From a checkpoint of a small mixture-of-experts model trained on Wikipedia: 656 SwiGLU neurons an expert.
Below are experts of layer 2 (counted from 0) of a mixture-of-experts language model. Rows are named router (the router's row for the expert), gate (a neuron's input weights, with its number), up (a neuron's input weights, with its number), down (a neuron's output weights, with its number) and show model dimensions 160-239. Each number is 128 + 32 x the weight over its row's rms, rounded and kept within 0 to 255. Numbers have three digits each.
Before each expert's rows: "gets" lists some tokens that make up at least twice as much of what it gets as of all text. This comes from a sample of Wikipedia text that the model never trained on. Tokens count by the router's weight.

# expert 19
gets: "i", " W", "O", "it", " per", "rit"
router:160123129178149161110145156161133180126098146103179157114081078119122065121156122086073121112076143152142091180099135087141137138173174124125183138162092081108130121087127134127101153114105147115116152139128140127204116110146163175093107171
gate1:140123109143134138137077089096091145122181102117113110175134064100103131103121113096171127179107102129114123111084158124196115134084187151209049121154176090076112097137123172185152099118067116143103102091145115103103141110158091109118166145
up1:074085143131148140075111137127182089140128132108163101127104178137105131162174148121189085159108151133105098145170170150147111128176163098094136120123145141213148179121126204052148136122173093122156104127166181130165069144102154134107126123
down1:111074119105141165063118104154134150136166089122128201159124100094150154097137130153151090124180119119140129193178146093094145096125147076134097155096081118129059096123088126082109137128120136135136066099118120155154080152093126121143104122
gate2:185134072139154096138108101184149152177066136152123138159120106126120110195073108080070137109105083137144194147135121110098102163185087096137126149153151120104136155089154111103122157103137055133091143125131167094126078182161130145140102146
up2:163090090150114129127120170113153133134121089093145119124052119183121100140179107154103172151175112131114136176135107135190136076135156157102120107104117111099152134091157103135145159098129080115162120081148178135140135141149118083141094121
down2:162095171077137116135108168130149116099212158072112112139095136078162073130141140100105088131141134153128105141062113096101167147149142134125103094134138105132088147132041193112099150132090056113118143139153121155104196144161102140127155111
gate3:146101146116126125096098135211084137170122168172073026138109115134122215079152107196165103155151152172130200157128220074154111094113148122068199121116146150158110140150083190151195130142107177154147099083127098140143139098153128158139127119
up3:157129068165122109089086123084112100164067084150049140143130137158069097137132137144117117152115185144178108089153070129111121135106150159135162183115125112113134141116168155130121106072131054137145123161119135106153141103126167116128181154
down3:064123158110084091132138116137156151072196145135147173067097118120085080123098138141149149125101138160116133085115165184155140089131147107156059131092116103125140141114149162122085090105133077160085102106097107167118044106136084110156063160
gate4:147126087144130158098074109145150133114147125157153142140143130166112155157115163156151132072127160093129139076195121073131149080124176099110085151164132191106120108140097106125105045132164088093124102080137137146161150064083085120112072155
up4:052130138102155145118117122093130118100118149138143132140118203104159154166106111104102128137100081167102082120185126126181119127095101175159079085123132167111146137094152150129149110167151116163086133110114132146191122163153148151100157061
down4:137169138117107129142146185129140130105138119136103117102150104178106138142144175180135121097104145170107162151102138146078088154101135141111096166123172116139114107158117157153100134135102072126138062125180094083148108103123165118145133073
gate5:095138096114148144128124141157162125146145147148085125080105132140168185137127141133144060182099071179128121094142155123098159122135152120138160157115166146155150143106141191171167097145140089096107086106115081073163083136124124144155141148
up5:098120119137144075105136108135110132144140083125133177103130125171126169182120087154102136156186149123103097128058118084141118185155092151113127209107109094119092194142088140125105062132160095086125138096104106112133103092172188172105098108
down5:134097110118157063158131164133175124136157154148142120132126171163158056026106075153103096133160136146159083178112174094154099135143123136071079157094106102116120152108131131183139112047130092144157185100112171095188137174190148175125175089
gate6:187106131096109134153092157167166135102140125149087158198137138173122173112130101120084110067172182105072095130136117090140192089149169127110175150139136091142096090141128119132143131107139085158136096140069162130124090135101095167145107056
up6:098106076089117153133123162146129124146130158164157127170163120104151147126110087102109096136165220093141131120107148085141117126183152079114133100149155099120171090154140162099149160099108124107170165139106107125123159122073168197106129096
down6:097147107080150136138126135124096124105118053101149085105081137146128153120193060105075047103152117187132111109129158072125147088128093121100100132101106132231152127089146077139106106151105154164154132119075092186092132192099141175111148127
gate7:145098127173114120141103096148115169121113136139117136157149129143104185162130135101088106180138079082130145130151116167179076139087178107161146158124152129174143115101130157096136175096160096088059148180219126094147165139163179141165113155
up7:081128119103087098122114185131181104152090123205174136117111163129136098071094143166163107136115132077184082164073128072113159109157102148068131137104085132098110175125050150125133173158084126131158127167047101156100100099100074136132145102
down7:151096110137028118126159134135144134120093111091173064109148137214133145140071145157136191141151186119138081129134107113082085106144144079178125164127159121151138113145153102138134152158166104123123158102198091075189119133115145128144105142
gate8:099120145067156132178146101068047094166129135143148144172132152150151115142154095114233185089118108165149101074092139128119158123157142102170163118127162136112122151099112252156135148139118129171112104099120096194107135143100139111162101154
up8:127065129131162104134156111159087137093180118175073128175136134101136060149099124114101058133058152217108128146106136139133127127077077168157127081062170179126109161104126104159109160093127096118131131106127134131098172067157194158089166035
down8:110148078071132082076164146055140124158156138048074072105183124106117149125124171088121118114043153156114069084051114131169147140145184102110161122116129119090141095116119156124144116115169161189106087159104093074109079121115111140175141160

# expert 14
gets: "j", "ay", "ey", "y", "ant", "ia"
router:138077086125150153145170163128161142111160152122129092111126159073117111165134103187133100127115171105103143065158169079135128074161066222104091088130127083130155121176057108168202099068181143166111112082149175154095117102081150098158129088
gate1:172133109170104225118085182126158163125129149109136138078121135106112130054142091156130152113068144101169137088137207113199099116135154101172107152079112157106120148144070139128160113087138132166085109070153060187089169152114122091152159104
up1:167116113058151109112131004116108108130162101123126103139096134126099130064150148080154125112125152139108064144069141109134113215137108153115090132146074186090171129135131220123157156182118146130089139144142218115154099139110126094130138163
down1:178124118134155166131187122100150119121135145112153059115124109203119075144163099150131144137129156120130131132099160133080129136131069123096120154128134113206149127155112108142116144187151107133108116142169146089119132134139083184175080109
gate2:100155129133136133114094119138185085097153135178097110104129134152127177068102115129128124110115139119112146141084122166109181156107107000183162137128029114092095102093121080137127128103124142118098114140107099159140117144095121116126141158
up2:132142132100105124135118090151155091102134134113177151085125142098097194159223120100163138175167167106118175165108124132123035159153142109129132105095164100154139138145154082130120103121138141115182106160080132071123149104189131127148094171
down2:150087159153122045112140131164186113136105112128108169111114164075086112136149099097159120114115099132095183188087160151135069089166114139135171126090080114121131150155086138138072091171100137167116131107181089137162115084102127090088114145
gate3:101158153098129166101107136173114185126168170150156149146140093133164078110133083093137062156146117166177111123177160142118090120101122204109155066136108181101100117102121091158182138113137080172071146096139098100153162157208150160126153097
up3:117126122177134114144142144107138162133135108154170142139097105103082135085167164148099131120147134157119074130108133128171080139117159169105129180198068061116130128114130174144138084107129145097111084087145070133133105074205150138044086097
down3:110111125145139090135179123129112160145057094078176154140141128134110148116124116121113144097189093095103079117123078139149127164107147074096141145093086085159072056119137138080131056152160140059136112146117085144144138102145076121072142151
gate4:101107133118137112068155121143176133119122133164200115109091121160171191153072129181140164168186128080100107102075138043074099103161116086073089149128072163117166139115131133150090159155161152146168120103105106134100108130082137183116141180
up4:065061191174138105128170088143097090117125141122096189166137122147118159226142087081166103135105108050178092124098124155137108141093102160105095165107123090163167083164080146145135103107093127112123148156117104097140127131120131137170103127
down4:120158105157175143098122190088127185126102115123192121124160137110142094130117098165095127140127136115136132150110163093107165180130142091085141100149094088129130131083137130060109111056105138108176132151190091103154190103093129079159143077
gate5:164096140120137051146116079104157101117172169101114147111113151103179104122141121060129097156131110078128140153138181118140112095161196150122143151156186158098133113096102117126165118141151120114102121141156093160118085124145103140124085161
up5:103166102110171107133129128144126103130099145122146056120123138159036108134153106148117148118162088142168137180120118100157143081149141090164108118107107131161120122128047089091124103177131095130130099098092111066153195058156133103073169166
down5:100175125070109153131088171148116119133095107110126104073131106126133167098148170103138131056161161155148106162081122167167095102168104078145139088096188100157128133108198136128137149132168135159160188075105126112141092132130134133129125087
gate6:057154095116196137185089132129155167143110143132162152143113113123116074121112077144137102091096148145124115171096087180160135133126119113071125126090172199123146146157153083164085098088135122144175173094137141078124109154116141162174145180
up6:132113060092099172141113125109129072087104140139157186188141122092182095174156095123135162139174127148053130150154164116099160160074142121136093090144123204140068141075130127186162145100117135099160084097171130157061148150066142082131102144
down6:116127146107147124142154198157134136089082108123128129156079148129195163116122107162196137115107105125119147108135164211134157159117123142183159120106150186085194163071125148144185102108138184125095075136076176137145090075100150113129078112
gate7:132087137135170152133100156089087178150109076154131157168111066184098170085104139124054159153173115098110160122058124120129204068104122136094118123164192089106089132133078182149163169137078178162076108096137058137165187130080091133138147145
up7:094134132164126083148217124104026097131094195130149100103164112159124124125150103149143102135137117111167155194096143138066105120094162108103154133143143098117178102101119139187105197150162129147157140149178166069156089184121092140072135140
down7:103101105192126105156060152164137116147086186148154183088161125077091114123104109102084149131165124105160131076092093109152184118099157101128155135122158131082133116176131072150127136143170147102142111176160140115130132107092147104141139135
gate8:134082104086173112120183142151125159092102156142087093155129132153156175145191178104077112103105104079098125129136071108140150087159130110129202105084136115112119122118168102097130130120093146147129155190105158113151154119086168114082138161
up8:129122110133189065139093133128110130100116175142175166146127137107140120153107109199134143081111075123186120150135119103114126142145152087116120151119085169185138152199138101142200127090166140139123157088120139095089118156153096124123143135
down8:139151101135153125095106174066124139128168129119128160125177143140157120127112119170169102130125088132082106126154132117118186159129164159103122171140161200143179111146164132090101114147109159097201142133116185090100206131144144116160160154

# expert 1
gets: "in", "s", " S", " r", "ity", " R"
router:100141111116161114070141114070098140084102144182142104156133088147098133070155188141141116113102197124155210149145092153111143117174164147084099074189149161099122161091210129067090142145133111127144153111133091082102155150127124061119127202
gate1:100147103106101153087112180067121121117183092144136092170118076126103169141071168097056187126148136165081142167126152143153181112129135119190152121103124093126096178136184097117105108214151121121125065150117075144148058169106177078106092172
up1:105127144121107124171118116125112095139114128141115074105156096191088170127165137080188140163091117140145075163088154123149109150170115165149138154108110134128066133156166143107119136149122117125099126119060170151131168141100090168106075108
down1:169201196138172145211094143168127111173136049094184094160147107141096092161143089051205177095126111132133145147074127153132137150125168128142150181132108125122125075115175155086110173166134158090193118162122201168135172124114097136115160104
gate2:168140161126094100144199108111090129164130086160123140124134153091104102193155192134196153121126086072114105209111134159087083182143108142075106113117191134114157114105135161094130131129139110127078114084108091140104129085124157147076179116
up2:176086126142123065097117126190170124130080081168065065074124111049212110127156116093124107111150164117128153111177106167125171159159085139164156183122109105119063119183126122118125175122182123124081130099193135064114193147140101119108140166
down2:127095107085158139129163104156150121047119144092122157072135112105124100127151114080109100102134181111177125188133082133147167120160123084146102134165098159163110089133156149183119155119147129141138089142154116133111081153075117110127087163
gate3:069133121141159138125131109134173128076140208143129122154084168135161114153161130142117188069151160130154149099110074102090157087115127090130109123137114140054163121121184153166149163128132113116116134107069073144089174086178092106187082089
up3:137154103067104171134176076148183109156109166126154096123145042167142062195156100131119148116138123166120113082117131123143130104117172113151069163109136121154136102109144160141114121071100158155136164147139172083095119061155124090137142086
down3:164092140084140110130167138158118193123072105132127048146158172130132083158120131134131082114096138132108067099101126172116186162200151127128104093134069154069062212109187125089152088142103116147127113112138163117103189114096100120148129121
gate4:144091147165185102070105107150164170124119127148069107139132152117142105117099117108128106099211079120129129152178116175115036170113128120145099134081186061120120084122075117124134098178191110150098123137142170110110096101112102180129117121
up4:129167143135180093084078102091136170159089133063097215116096110113162048148082095121119074118146125154093145132113127138106063146141134050126100132153141119115109122130096086111149170171124107120143128115146106141175131134124055131094107147
down4:148112155064128106124141147164107196120097111078089133099144144134130097163102133062180098152117169103160155114155104096101143109171112099103094115161070154144112087104137163132113077117075158088165208160182137197076103174102148092170090170
gate5:116138100155136140157138136125176097144118104162109153153110087086128107087122105097068138133137166127114192210119155108043149156113104059111179125180128117048120137108137113111176148141154128175086084093161100196133077126137142104142150117
up5:124173163144165124125186143211112172121155155144149111104144113088130137130109144185142103118104164104148098108101181088184100135110160162162064133138084147164158070118163102132124167169100214118115152136133136130159197081112129194120121123
down5:159095116102084117112144160109128177112203157106110111131126085179153093107103138123149139105115129102080144118074161106096097128086150141115159152122126092159117118169162130107066179151145075143097127188117140098146151145163134127090151133
gate6:115151101112100147102102133158074127130125149146146118113134071103105107160154088154167137150170119133142133105129189170143064105103141134128128118173122128169096124139081121157124159142160144177143123097122092060133211111168136118148111157
up6:141049143152141126179118134104122135136125077106070184117093108177142166091074136141145156087118096134117095153116090099130162128146112074151149120094142131126142109091139122100169118140124081135102100149167105150143086159137088164102151109
down6:117105099152100102108120120102142102190116082131064122160095145127124143127109145158149124088129151146080097150182100154124150143112099178075159143101141140143120095150094171097080088157137115134136133108137131148151000106084165134110159100
gate7:080125175155114153170105115137150105088113158064136173108081094118152127136113054150112150069127169092123121131098149129131157083127147102166136124137133115090123196155147096162142146085100138111101153102142073163179187173185122134073098130
up7:181125104134120046100145123067146131118151115133125129139129094152122148131196145106115122188084092074128166042130115128108068199103155167136122146124158069152118076072092140147101133166154082134126096124113183116113064137108122138110227152
down7:143144150165137094129066097129103084118167119165108091152132150176156135087118123121140132188121106164142162186171133155171103138148155037102093134111161191108111109139088175121166095090068114090118206070078097150143124137071139120118115115
gate8:165126079132157088066157130202163195092179119125102125151140083080115178096053122169096116053158122150082175175101131131096129179125098203146153115129118157110084111132103171139173076133123156154143081122123188181143106105119099103108201138
up8:137127131184159166103077156070075033105114147081162163145122155149130090117153127178109120055061121134115181131142120134140131135101108156097143131097127127153065107105164133144118173152124095190159109106081162096074083129131149133108157143
down8:153146103097104159101202081127098162128140192102140114143111170121166127118137183155181109107172120163121151114115092138136139173128116175115193150098116052147128099134137060102128141098122135141142099162076107089185116150163143081161134099

# expert 4
gets: "or", "l", "ass", "ain", " L", "ene"
router:103216165105104207118090107121106129173102165167147128156094063152115123139125234101153109115109202146152120180115153153134118153092132117107119140172152112109171173096173111099084148112181116097138117126069070133087075094128156145092122133
gate1:047125143124096155121094052138156135080213133095151106129104117148119177125114104133152095122133089144200180139121155155146162097154100095128155082138140095153132149172124192146083131150084137230124076116171170116162094088128126122164161085
up1:122072092141120110053180117144146104144109112040121154170159110133138112066168084179167125121113042105164113174107122086100129108105086102162102117148158122096169144135101151145150118164146150117104090147177119131132139142148108151119168106
down1:079110120091136054122127113155151108154147118118081167165113135119149167096127141112134086182137156167170101184112203120113127116147151127129131081155126143117097088138142099145084138066142129132073108108144144153108160149152176110109171120
gate2:109114120121118119116147096107160097138164164162150119164122130141116132083116041091078125137093158200093143145117138140132156164119110193122125154147122072134134089143060158021142162125126154101102091156101129151122092119162084107134082159
up2:154143165128175078103091142168089102123106084140110131137174152167135135153176114218158155128173093112082096146136090082122107115145114080132166116141131121093148178193163102220128103092140081133208154157123141151159177144147178136122096172
down2:166136090052091117170060152105136148151181087110052109122091120178199103165105106107199148111158144122111155127220095096104098149148208104127095124111110112124093075070129124171169121063139179124117146105141080114109094084087199153081163120
gate3:118140125129099120119140078142128114106069182112139098132128159171150176142160117124121147072192111138130121142142110168162146087132117208200123161133162087150010036096155107134152118107143147075172158091135117150127186121153175156081109123
up3:144144163142173184101192169096152189173110126118140123130091165105160099169124143077149130124090110148218127129095142112115177162079145172170186093118084080101070146189126157170135145081127122119155137126119159176158158159093121126174109198
down3:115145108106177175113202144191151090104143096131138045144185115120159178138105113119173105153148121109162117102204114136105132116166137091127166175111165146124105112121105131151210147150163135143171162137110071124166146115152129171099184132
gate4:122118128162174133151109096126146116120163119122153091165187120143149088064115072097161196108116149173107142132140162170134161099200140157142103146078094163112137149136128096143124122076116092135128100075136180111126115172134122112109091060
up4:135104121135186082141105084129149143108051148157158215126133080173115131142193160134152052090129164099024095089104088168141093163165116128111069112164102101134101072163140150101145134115172120112138179145108151105152107171125169153170085056
down4:130116104134165118189200150132115204157121126083103149165129100151193125144140109146127124144156087181170148150155151110073225199201174167137138110113141110112163099139113090128117153123130128120128151112143173110126097152123162123131098211
gate5:122146179163043140170119148200143127122156083133104085172130142157136092151133123145121103074115184126135116190171109187114183152131153144122147148122183174152116080112119114144163077097166102157106089121133140129075103165148103154120120084
up5:196148139090108117119114100153120154109070154131117151112145113082129176141141178100157144145105127150074163090070140148139174116134095158089121167130116156079128111128166137090138116169157159124123118161113142129227158108132113084131124152
down5:151125098105095096155081100199168194079170115115092111205156179116132080093145095098127131111119105158078166160168179114127112161076136103131064136056121117125152140118209160056128130105118185128095129138119127136099130161153090114139141118
gate6:085130121108141123134143120125100132062123084080151152143050125085177131106140144109144087189103159064128102151156115169106108141181111113159081169125091150038137173095177076147110132081140157165128145073112195102094129103175166156105128138
up6:139166148132167148139122203175126147143169078153117128137070134173099118149100139155149124189101084133122176106157155125145132142158098089141124122111084179091105118128174122131177123198150068077081060122094107121108162136112138102211145032
down6:144162143171165115196169126128157147135123116108097146149069122106089131119139129118152099112181150116090164170076115138144149143117122211128115058088059129079120114195058144167123106150123159167093087082106128184142157154139174127158191157
gate7:096091202092115120199103107184123134100117144146115119069142055119148134113159168182117132119112175117140162169106130117140116120126089071124128153158103114088153120125164188133078136148086139115125117115124101139158150083123108158113142116
up7:105130206115188147110205109135163183127106116141097122160095147138124215113097158149139099135140088100134198112190088174104154103138149108136126175105056173136112179128144129169092126155086106117119114115149116143111199109149139142168037125
down7:136092133128182168097139143134039152148085144128094138146150179101132118095071142153132085100189135088155096091200102214131153115199103093142145125129123145181110145133101169111124115105104126128120137117105136134094162113130108185155097131
gate8:153135109158146130155127112175158120170133133144080141092107169103123077127065132172126175114136142142148187159125156169101150092177183093122164160169195154164132144112096096166126183076129147128111133131126114176166104113091151166113101120
up8:122107144182198127117152123166130156131121099104109131175184113185113164148094112098104088125030151139152116135091117136112162093144066163160077050070141097147170131116120137146167118110110106093134111140154085114064158141119113101162131112
down8:112079127073151143089122104164154152064146060125185065132116099085097102119151159156087186147120157117116119164076119126103098132091123112117130175122130128073133221121096101171118103154172115133104138093109106111158097126106110153165138079

# expert 10
gets: "d", "ell", "ak", "all", "a", " them"
router:099184140131098127121148149149124124140138160109144140149137107130093127108101112143088171072092119103067106187152096070125117180108104120115129196121176079170093139214134088086170161126142131120118156175121091119080113088195099114117112167
gate7:092208112132094132154126105162085216201174114146138192160185148111149133105121132115131151155086148081085157107156143102102121107121120140138132144155105189103142067131164117125117133150128100111158159135114143095168109121099107130130129149
up7:113101202098120122148124178136124099147089047145127139117080103108057086126091107078157062155140120076127191182091124142088075112193097146166127082186108109156130193158114171147189168172135156120035116089156081096119125148170125167086099063
down7:141039108158143154130110126154102212133131115095135108112122106126161162090125151134107111182102158137088126145150171120122150152172100171107139149119153054126107101205181176141158071141114158183105126130055132140107183104105091156152087086
gate8:184166160130156110104086090165111121152130148169144179104114113122131117141128160105106119151135106111148121194165092145149135162130126117179101187125083114098050126112081114122139161086100151092122087107095098140143038102094132117095093108
up8:148127139126129170071119115111152173125134122131086095094111178161119089111202151153077094089158067091158103142150084116120132156120178118188099155148113106067131110119140112150133146083156179138139171127077099115161147107167148081139177126
down8:107151147158076135085139110066169117132097034165090107147065116115118137133169146095097102171104066105174101112104123210145139134127189128100118148149153151104157126121165090090108081192184181145093100168102078105120188107126158157134120149
gate9:102129084152119151128134222154128155144095142103129125105128095114159178168070122145154146146142114128083134136143157109132105117117196098120132112139176176093123118121137164122127172113120086164126103109128089159139122055079088115106129076
up9:103150093081133152157106121148128184124106116116089080192104120181086148118149131153186089171152152094076143184162111139123053170123111129111125134129102158103159193103098153106171093122112128143110123117137150093084092146127119135125156117
down9:117091138132134108152151127120129159078157166050144139132117106169217118116104125137132138101117117162125075156094098112162116111151065120104119120083148103134171068131094172192122173113119143103076113149103121146153116121137164188105053123
gate10:126098149151094135143170155153140106146140086123126162093111200184138152139086118058141181123137143189143159141160069088153155133125132111163206077097134084115088108105153152149157115098174139157146053076156150165099091111147138108164096105
up10:158179101083128123198110140172111090170095054146096126126145125111142111124153118105079116110155161097110086087039113168151044160147152170155161129114087145166165133160107125131122129144132154134144140143150063182135113149108102131135158139
down10:114090099111080125125129125107113113129112157119111098134165139129112173129135145171089136148031109147035167149114092168119114144177076152163172100137122136133158130108070098153121148095023079141087102128202129127116189170091151116206124125
gate11:128083117115135154129105099066099146114087144089124103142121108155137171143119197084077181110122143074106241171105123110088153107144129105188138151144117111086158049154102151150194147089081166148077147122139164092134136136149102106169101118
up11:161057115161087100081119062092086114240124142050199127096133099089094120157178128116111132168162134147154126142165102136161154130103136089141132143146060136082118112158101130105147178076079157132168136147064150146131065118132162109107179132
down11:136088142136157129139138125075101086131129126104122145139160118134175066132108135077144174192096132146145150121071124139110148118144154140084153125164058140127174146136159095076116166172215159149113109139054158053117140130104141157130127103
gate12:196125104121108111154146134093083135108164118160129154117141118128175117131155133110146059162112069102074140153112147165063125180150140101122124110119088094060148158071126083104056195153134098087124115122126120179122109085133181119120121121
up12:126148100133140112120127134106118151178087121119139108144175148072099074127097093106195128112078064143164116153158071087141128176131173092115080088127214107148122073116121165160102169162157108087087107128135094139119121108145124118119139080
down12:127151152148090121071160099114168197088129147082142054058096161115138186069130124134083161131108102137148171106106139110139157191084111127158145110122125112091112120186149098132145131155092195182072110132128156148193075154149152109124108136
gate13:119114216066165087120113085108135127121129174110126156137088106088104103104155067119121112153163126155193136160099108147125079121127140109121170088101096136159103071140150171112118142110092107101139132146144121152116144144097131116136101167
up13:091040112100160124114155086160088104092130156111097178098161101207129163100171091172143138117161097075156147136146153097106090174167158061070142119083125121140093119126157115137184131128108152107055073200091127121111172048174134121146151186
down13:203130192139135104110131134161160122119092170125127151122147164153160141074173130088131084120120094061194191120121153076124200162173136125149127106138079127120109155113112180134115129138111179076080075052119118178117159130140059095091099138
gate14:155131130152170070150129178142153163094143135106125144136098156136066166083118112060157081111126079165094131131100074116133113143125144165134143127125205069098150129058132094124092080112171106175103134129129174195161149088146070166152128124
up14:079143162155108153115097107159139127119096152155125116117108120154112115137101108112105154215131129152173178138123118073176151140138099133169105082150092103158106167118071084112161174108178109108160099096138051180165087129146137109073106088
down14:151153164195129118113137182096104093096076153111130125101154158144191140142126180105164167091121118105114148156141132154044110134113107129076129111129117088109169170127050108126100123101130133155151134102129108083147095133078079135128106109

# expert 20
gets: "us", "qu", "x", "ary", "ous", "sh"
router:134198094127116150140108132093153095104078135120137097131100137071089178152162108145102123176164094150127163135157102129062119111127075118129113141145133101095083152172090091173185136115145131159119103086104135171160104077117134120174122076
gate1:115131132100150145128094172143079115067086176118124140145126056155139167187146152118097079154092149086139105048179125166082124125209112124122139102079106139154157116142160071065117114122108145102123130154148135118075099123147142083178110181
up1:163175123140080135044129127129101102106155104114149157149153171113119130071192083147163111095123136111102103106107139153109106050166159095122105131099130110105154086174119110118130056125137103151128173152159131130135139158088159118083171087
down1:147137162126084148166109099106106140124171110110125148104098148132077079112146129092198135140110141107118190097109126118136046147183087153210152174137179120152138125121110107114079121116173111096152088097049095123181107103147127057107080076
gate2:160112147138152118166192124126094160078122107134125186140112145120122147117204101125175194119130075094172096051160120157141144107131088127116125058119128176152106143146092144143193176206112136116145086109123177088112076139106141089156107167
up2:158116095131156160133116193175142092151126171159113142125112126081149136136090162143122123174088158087067125196104168087184164168119109080112157200132116127104092114116098167164150138103152103126074165079145169136113207102086151131063113141
down2:127092145179107160152136076119139147114133112085141140136095103081135126083161153102145158180149129109086129134090074169146172137141151087172095115106177127138087124099170142153107089102157108163096116167163140122165136124078119140099137076
gate3:131158135128118084163082118085141119108134126131150148103076128148219195150119111107070174216140157125084168116144189078060083122144115093126092101142119106128070067101046173177133097135097119132149097140142138122121127120097056189149098121
up3:161150059140122152102114124108163105117090134137143128122087075144160078118150098092131168129218137118097137105153157161089137129183205087086148108140091125139086098113116170147153163097103167144182102121121112105144155155205140123103156140
down3:130109079182123143109160125152123076090129134174115171115081142175128106168115104169084232063153133118113108087163131134117151107131075078086126117146112119132175131143074099131081081137160125173078152157200135183086114093099105129164129163
gate4:148134156107167138153096178131069128101088178064146126040149201148165140130138142146151178167157153052174123107107089133062138165170162073141163137121145129115131113128113120096161069144101156136133114197082101128029134101126127095118177174
up4:134075124099100102106160071120118138056125173080102157142101112191136156145151146091170097163182152071113174074113137137163159079102071117129134116095096165064111112100136173131098101100097090148079150105131078085119076137077072124146122155
down4:131165162152183104088167120117052131154148117125151091123064109121161152133071056146189193159157104120118122050127157153130152112135109116147134179100097078119130108133139160146137126114064142188148130123084081137068113121128123086116107126
gate5:123133087170137088101168139064134118147093133112117081135072181122131119121069152144091122140144136119163136051085110142109097159163139063104124141104146113154100149093132142102208138171088145087093098177112139107100075165147108160112107069
up5:118064164194097095104130141133184141120108087177109131048156166130057146043131143108072131073046108119164186124094164155080165129176103170134100094089104110119077139106149101091153149133182112099200117167104098119149148093090185131148068125
down5:160186138096124135143173088085112123162138216113089120084122157116108173070165130100170101078095094118166113101136131123127093122168102141128151083090097158113152103078178140141130118128090154111095125073123140116191165101106063131097059087
gate6:059074109181197107090124092125092132121168153145119126129149108161147115162138100104159139152110096170167155157102137121146050096148140139113134132142152133157186063164144189092091153120124142138059120147119097079123054154132142138111161110
up6:112139093127092082087150080143165092165033136081150201133118100155094129116154170118130139109132110133095091120072119153156149179112111099116135132120141154148092125100099085164169089163074102097197125160089132178080142095089109097163114116
down6:129116086215107141141106105163139125143155128116149153160139171193214128100093135116103153136120076124165106121144170121089198109098105139124095098138132068131116093136112167106129078145142114099099136109105089134097119125090090098111117160
gate7:145118123039113156178187083153192100184168125065168109162146122156092112114093090119084156155107154120145159064181137136117124125168073110179171145131128056143071151169102169127140148122140206076152138165165160124205163112166123164125107170
up7:091115149148162124135143148138138115106116104154100166141145121117177146146175122127133120090138126147159121117118098164136134106094152150109101086063082179050107125086166114076115161139113130141109090090145074083169051177095072126192100064
down7:112121090143071142144111107146102099079130129134069146173110123113142153141130204091153131133120158164101102142098150134102151142108178220087108150138152180120132108145128146150147124112131125110144169137161066101094154094141114107208138111
gate8:166100103086102119129086128085143110110174110050107132143162150119128167115070100191118092153210209148171109199107110146114119113181133103092192176111132111150151105193141130148105115097112168096120189118085094113104089139049122092145128156
up8:084147143083082103164139110168084116123069119110136065144162139124109089173188155104150120139122077167090146100125150150223098145133135176133111062161127099138117160140123160088077107159125057117191109111091146077123132148154193134129121141
down8:120061124141205143179136144067074102142118059126134119124162074126073122118109092153151080121145109150117150089091124149122115156132151108178129144093163147157126078086117100066157123122140130106151118101121039131111139087068190225118132098